From a checkpoint of a small mixture-of-experts model trained on Wikipedia: 14 layers, a variant of Adam for the experts.
Below are experts of layer 9 (counted from 0) of a mixture-of-experts language model. Rows are named router (the router's row for the expert) and show model dimensions 0-127. Each number is 128 + 32 x the weight over its row's rms, rounded and kept within 0 to 255. Numbers have three digits each.
After each expert's rows: "gets" lists some tokens that make up at least twice as much of what it gets as of all text; "mostly gets" lists some tokens that are sent to it at least half of the time. This comes from a sample of Wikipedia text that the model never trained on. Tokens count by the router's weight.

# expert 3
router:083091166177080126151131107139192129147144120139153132068201122044124085090089132137141125173073157160142134141147094122150193139109116172140127107110065079111197151144133173146090151151078127146091186083142075115081107177136146136112170142145060137114193176092103083118123083133125125100150101151136095134108181119169093104128145136122133122142095133142161116135142136117163194144088
gets: "t", "th", ",", "d", "r", "c"
mostly gets: " time", "round", "t", " event", " tradition", " power"

# expert 4
router:116061142104104128138135182119163139133111176092150103128166113087155085102105105122116085141079181135159103135175122107109171116106106186177123119160096127172149140150109138090081100116116200194139180104111113109086083135114190137103200120096113109102148183129144112095160105129080131108091068132117145081107161113157104082158156101123058130096100150169121159116139116161200195163123
gets: "re", "c", " de", "d", "ar", " De"
mostly gets: " De", "и", " inter", "о", " Re", "а"

# expert 7
router:107107175084104114142144136122128147095112157180118090082176092052137103102100107119120125114024116136196128127153099072147144123190119149150143149148071103183159127175155195112130135149096122169090131058117106117100099147193144097079136121116110134113094176120095122098180135147131138132170136126096105114062136108133121088153138177092098104096093134164143123122159132155122177188070
gets: "\n", " F", " st", " B", "B", " G"
mostly gets: " st", "B", " B", " F", " P", " K"

# expert 9
router:085081150153119143186161106080124167151132144136133113133195142078147060103111097121096144162079146151131154125188077126099138115135117132151135191197136114196148128174156158140101141116110190115064169109091100116121118158105172153101115140130092121099131155154107124126147143137123175089207110124121043080122154069163138137130156178096098150093075085121131142165133148145189177115122
gets: ",", "k", "la", "h", "ia", "er"
mostly gets: "ville", "ford", "ć", "shire", "burg", "ler"

# expert 16
router:121102124092118120164135107099115129141107140158083130135177150069132099111084103134201174118091134155096158113169097072099170125134105156102139129169077102156155112171108167129148054133094180124137182105153101107055110159139189138067097149150140142122136169117125105102141099129084139150179116104090047124121135087155160100184130106082090108107083103165172175142140129168136212121124
gets: "ar", "or", "u", "f", "c", "ir"
mostly gets: " Mar", " Vi", " vi", "′", " Car", "″"

# expert 20
router:100099100157114127179167120110168162173184141112173137052105149080119105093115089165133137095075127135174140141136098103080211095150150125106131154132119106134177101122069092138101129133125161169092147115112085138098115170168191102080141179143158137126131161148082073150131129143136160108213161137077112074095127093124131078139155133126129114102100108194184150159109143145150154138063
gets: " ", "s", "al", " Al", " un", "at"
mostly gets: " Al", " un", " San", " Sa", " (19", " Un"

# expert 30
router:120128128141146112123185133136162177157080132127115161062142135086103109127114105176155127088094101116130132185162053096065153134196125161120146176198109108162181138159121202096159059101061149167114120146088118094116109171124186134105142165132119145092157147165100144107151162177119144134154161119128121081084100084124139090145129170059093149133100156167139167155137152144123153165089
gets: "o", "\n", " A", "N", "ro", "A"
mostly gets: " Ni", " Sa", "–1", " Mi", " −", "–0"

# expert 11
router:088143152137121126156113113131127149139119131162187113097169104109204085085098097103086102095070104156125142109176107108147139087144114128094173166142093059146168129163113129176092093158040119121066174093110114130084127196173130087114104168084120146128105142159059091081142089162132173116157117156146081094122146105174107134136155161087134103110110115130188147148160143189166165122128
gets: "er", "s", "n", "ed", "k", "g"
mostly gets: "ers", "ation", "er", "ship", "k", "g"

# expert 10
router:114035139127108112189110162120149153133137122119091156103173132129115083095069066106142124114096105119194145140113104067072163125148117166130177145207152075131197143145076124160117052145138119106115152110116093118149118133115210138135146127144095132137153139117068117099122135114133137145189152111075118067102211096121153128193110159118097070110128127132141110099139146133144159161137
gets: "us", "duc", "um", " ex", "com", "ub"
mostly gets: " ex", "duc", " di", "ub", "com", "cu"

# expert 25
router:083111131097094088156119160125119159129131132083165065120133125090186076144075121087105054117101090174143127131176138075111149151115091128130130106170143100168157133162135079158065085120128160160116187103108113085126118139184160119084173146090140148136109175144084131114162094127113115109170133152106088072124191115183114062147167157089137146076084106128153172127150104134147190184131
gets: "g", "n", "d", " ", "ur", "al"
mostly gets: "g", " operation", " App", " organ", " join", " form"

# expert 26
router:114111195136112119139161168083159127152137193129104139082137099042138109085122096157101113128089187158143090127138115062113124106180128123128118147136131102190155124179094133154123136156122127117107153058110095121111069149158185129102190129111129157102140159108087128100146117154126153133124128110063070076072145074167101133170137128053125111117102159176199149134164094173159158152101
gets: " (", " \"", "\n", " in", " of", " S"
mostly gets: " \"", "===", " =", " (19", " $", "===="

# expert 0
router:091084180116122110158156162088125125109113131091169147110156103073151115126063113107115120105032117127198123116150083102150171133101120148164142175159142099156175130151086111096085097151145116132111164062115072095096168127188158076098133124114128111095123157060090122139125165147100087129098141121075104081124190115161126118152135123084084101068095120162151133085143108144110164204120
gets: "p", "st", "°", ")", "′", " ("
mostly gets: "°", "′", "″", " ch", "Ch", "struction"

# expert 28
router:090094143151109126139152144084132146109138187134106157092146131063117117100105086116135102160114166120176093159163102082091150090151135152134159156173146134125175145162128193163102141173121146161048130096135091124130091169154170108095192162120141174064140182134104132101155123180111096123117108096083098088078150088148132109160137129082095104103095126210184145136163108166191137175095
gets: "-", " |", " re", " and", " (", ";"
mostly gets: " re", "-", " co", " pre", " inter", " including"

# expert 19
router:088081163143098108142160117112165121194147138121138089074140104125123118104107122151099098128106155172116128088124077122122094099213119139166126133130104061141158122194104149109119125152063145135101143108078100126096104161169163087095143140105099095110118151129084117067167115123147133133174135147141106148066149095157071141159149141091091109128060139168160200152124096156221126192082
gets: " the", " a", "s", " The", " to", " of"
mostly gets: " the", " The", "The", " a", " his", "sh"

# expert 2
router:133120178153134138144151122099130167149093133170135141072150123090122093100095096185144154144052171116115150138178087116122160128173100125110106167162105119177181118163090169093129097168102149165104160098088051121095175116126161110097135140184108138123095178154075109124164178153122143133149183107096133089134126070131124120123088174144143104068040143121141140129090139133178195119075
gets: "w", "y", "le", " H", "ch", " Ma"
mostly gets: " New", " Bur", " H", " Hu", " Win", " William"

# expert 22
router:136106142147098107158178189114153167143141163109112151077176131115162062087124077153100130156107160177153131059163061094089113069133094133133153187176151123156166144161097180133123104149129161147080159138072146096125073177141172070108161104153087153116122122103106190104104102162101101128166124131127128077152134085149069109149135148088112082120092113147121169096133136164159135184157
gets: " |", " in", "s", " of", " to", ")"
mostly gets: " between", " into", "^{2}", " Ta", " Ga", " su"

# expert 13
router:125118157173102100105134153109145131144126174121147125058146098075117077094132114158087088083089129125134160147111134075106190061165121190137091107183101126126180109164066150113140132126122157195131132114097080157082110140131180117074154145126088139130065156148122069098152119120110126163153121149081157065117140062111086121136178153134088124092077140156165164143116077151145181156100
gets: "\n", "S", " 0", " United", " 1", " con"
mostly gets: " States", "In", " South", " German", " As", " North"

# expert 21
router:134136186141122140196161186134147138154081111172126142067160111123095096119097117128097130116073144148205107138123079051086118141151135187136178159158108146154173147148116149143091095166117133156074163119124118090146116142115163111089155145130157138069117142100108154129150140138144175142167142142076086118107166061136110110124087130105114108068115124196186158136160119158145202208116
gets: " that", " which", ".", ",", "–", " who"
mostly gets: " which", " when", " This", " who", " that", " X"

# expert 23
router:096079150109126105146162186107160169113171156142146108053121130086129106110117116142121117104083135158189105132171099073099134160114158125129166166137090073136190114113094160146122150178115102124093167130166053115070100166147136027103143130128104119111152160168110130100107138154088147090139181128116124115080159085128094100132118176118113084100061148156138153124098125187172148181080
gets: " was", " is", " a", "ed", " are", " were"
mostly gets: " is", " was", " are", " had", " has", " ch"

# expert 17
router:072141186152097102178163131072125156173135176153099125121154099077149121138114059139163109158024135125133102075161109120133140109153116167137166143152121108139143122145111151141107108128078116141070183104091124054140139165130172107064110139129133101111126145142087089112143106189149197163156133138107119111066143100137109128161130101061099107086089181137163116120095139140205168144136
gets: ".", ",", "e", "y", "on", "son"
mostly gets: ").", " James", " Thomas", " John", ".", " Smith"

# expert 12
router:131148137106126127143175152164149149145140182129125110087176128085106091068071120136102083101130119145113127155129071098061121129148131176140137178160112117167171103195135186124102099165117167160148157093112082105104104138152152103095152137102086139089089162126105132101169120133122169153159117166092076068125116056156119169127151172078078128099109124194170194133123152161125159186070
gets: " the", ":", "A", " U", " The", " I"
mostly gets: " the", "The", " U", " The", "A", " States"

# expert 8
router:154101199170126129117138176111121149142124117130141090040207112113131079138096120142078058090125160135170122116125109055120188130138095178143157112198092119113180160125099199145083095181085108150068158106108102093116085203146120084126164116121121123121099167133127130092154121155120135135184111169166073100109165120146083120122166105137110116132107156133152115145113108157167157150119
gets: "y", "ly", "e", " and", "re", " he"
mostly gets: " he", " but", " been", "ally", " all", " He"

# expert 6
router:129118130153085134148172093066145195167140162132139133093141156115153084083104076148136062130086177119154126109180125143095157125152142123146122159195113088131163120145084160139124136151095139166067202065154109047119122159139145062136148186147091164084163153136105132146146127176109118110118150102148083089063128098126113140121158145128118090143069120179128142096116103155180120191096
gets: "s", " re", "es", "ing", " was", "ed"
mostly gets: " re", " has", " been", " team", " show", " made"

# expert 15
router:104122135161127102148149140090124165185155131122174095089146142103128122062074102104117086125055139164142128120145098128091157083158107099147189176129149027142190150154123155146083129124114135172059176060097122111139097198135157106138135139119110147142123159169082134051132090165113159103186106117109060079120161113153134115124162128078107119130116086169136122111115107144154113169125
gets: "s", ".", "es", "ers", ",", "les"
mostly gets: " ==", "ities", "ers", " people", "%", " services"

# expert 29
router:093087145138075070200121155097142134174049149151093137096128124111175128153104107106081112106099129135149122135167085096138164135145084117095123129194146099205184140145152131147117097108137110130095170100092118096116165135189158112110134190108107137092101170181099118112157142113148128112165125163126112100153181101169167122139168155101124129067063063169146204117131163159142175140138
gets: "al", " of", "ci", "ed", "ment", "or"
mostly gets: " Cha", " 2013", " 2014", " 2012", " award", " director"

# expert 1
router:083069123126125138121177153135194179127171154112156116138168114155140094097106104159113073090097113134110097133176130096074111125138156135123168187170103094120177079172090113142086117180077151113103198058125055151106121164122132139097159118113115123122103155163084127134154108145088130147150161178136113116116148095155120134147145159087140127113114167187135199097122110183194184184115
gets: "en", " his", " the", " an", " her", "|"
mostly gets: " his", " Ra", " its", " their", " her", " an"

# expert 18
router:104086094173130111122138161068158162151170153094146101112148099118144069109124080125076140143122134163207131133145125084090201102170064141126159175141072109151170141144123143142095141111123167158103136103097127100056112186180165116081146139119129132107086175161102114090142136125123127111154108106087070048131122075153137100093150144087109116104103132162181143151159141085186137182096
gets: " ", " \"", "'", " in", " as", " on"
mostly gets: " \"", " ", " main", " along", " like", " over"

# expert 5
router:141089180163114082175136176137145133146110160095115109148130081071150085123094142158134080163071136160134137099141129114135138114140101155134110175217121117174190120146132114120085093122065110155138165134105156100127115097122184107060133143115105168125084161136145100093205102197129090089128082145132150080096154102112133075146168159108118142119046119187155148115111141154141195137155
gets: "it", "ic", "ent", "ill", "tic", "on"
mostly gets: " music", " public", " Col", " Christ", " sign", " research"

# expert 14
router:110058154175110138153150121147122157174098147090118150097150147134124089140095086173121113126109129115132131124182067066063174163191141156148130159204074095155184129127088140108146081135125152110114109129120051094128118145121179118103138178130134139122170160173104132094122157118147181102195160122115080090102181116145153077163151130118092109133134174160130122109139105118185216123113
gets: "ri", "o", "i", "li", "u", "ro"
mostly gets: " di", "gi", " Go", " who", " Pri", "udi"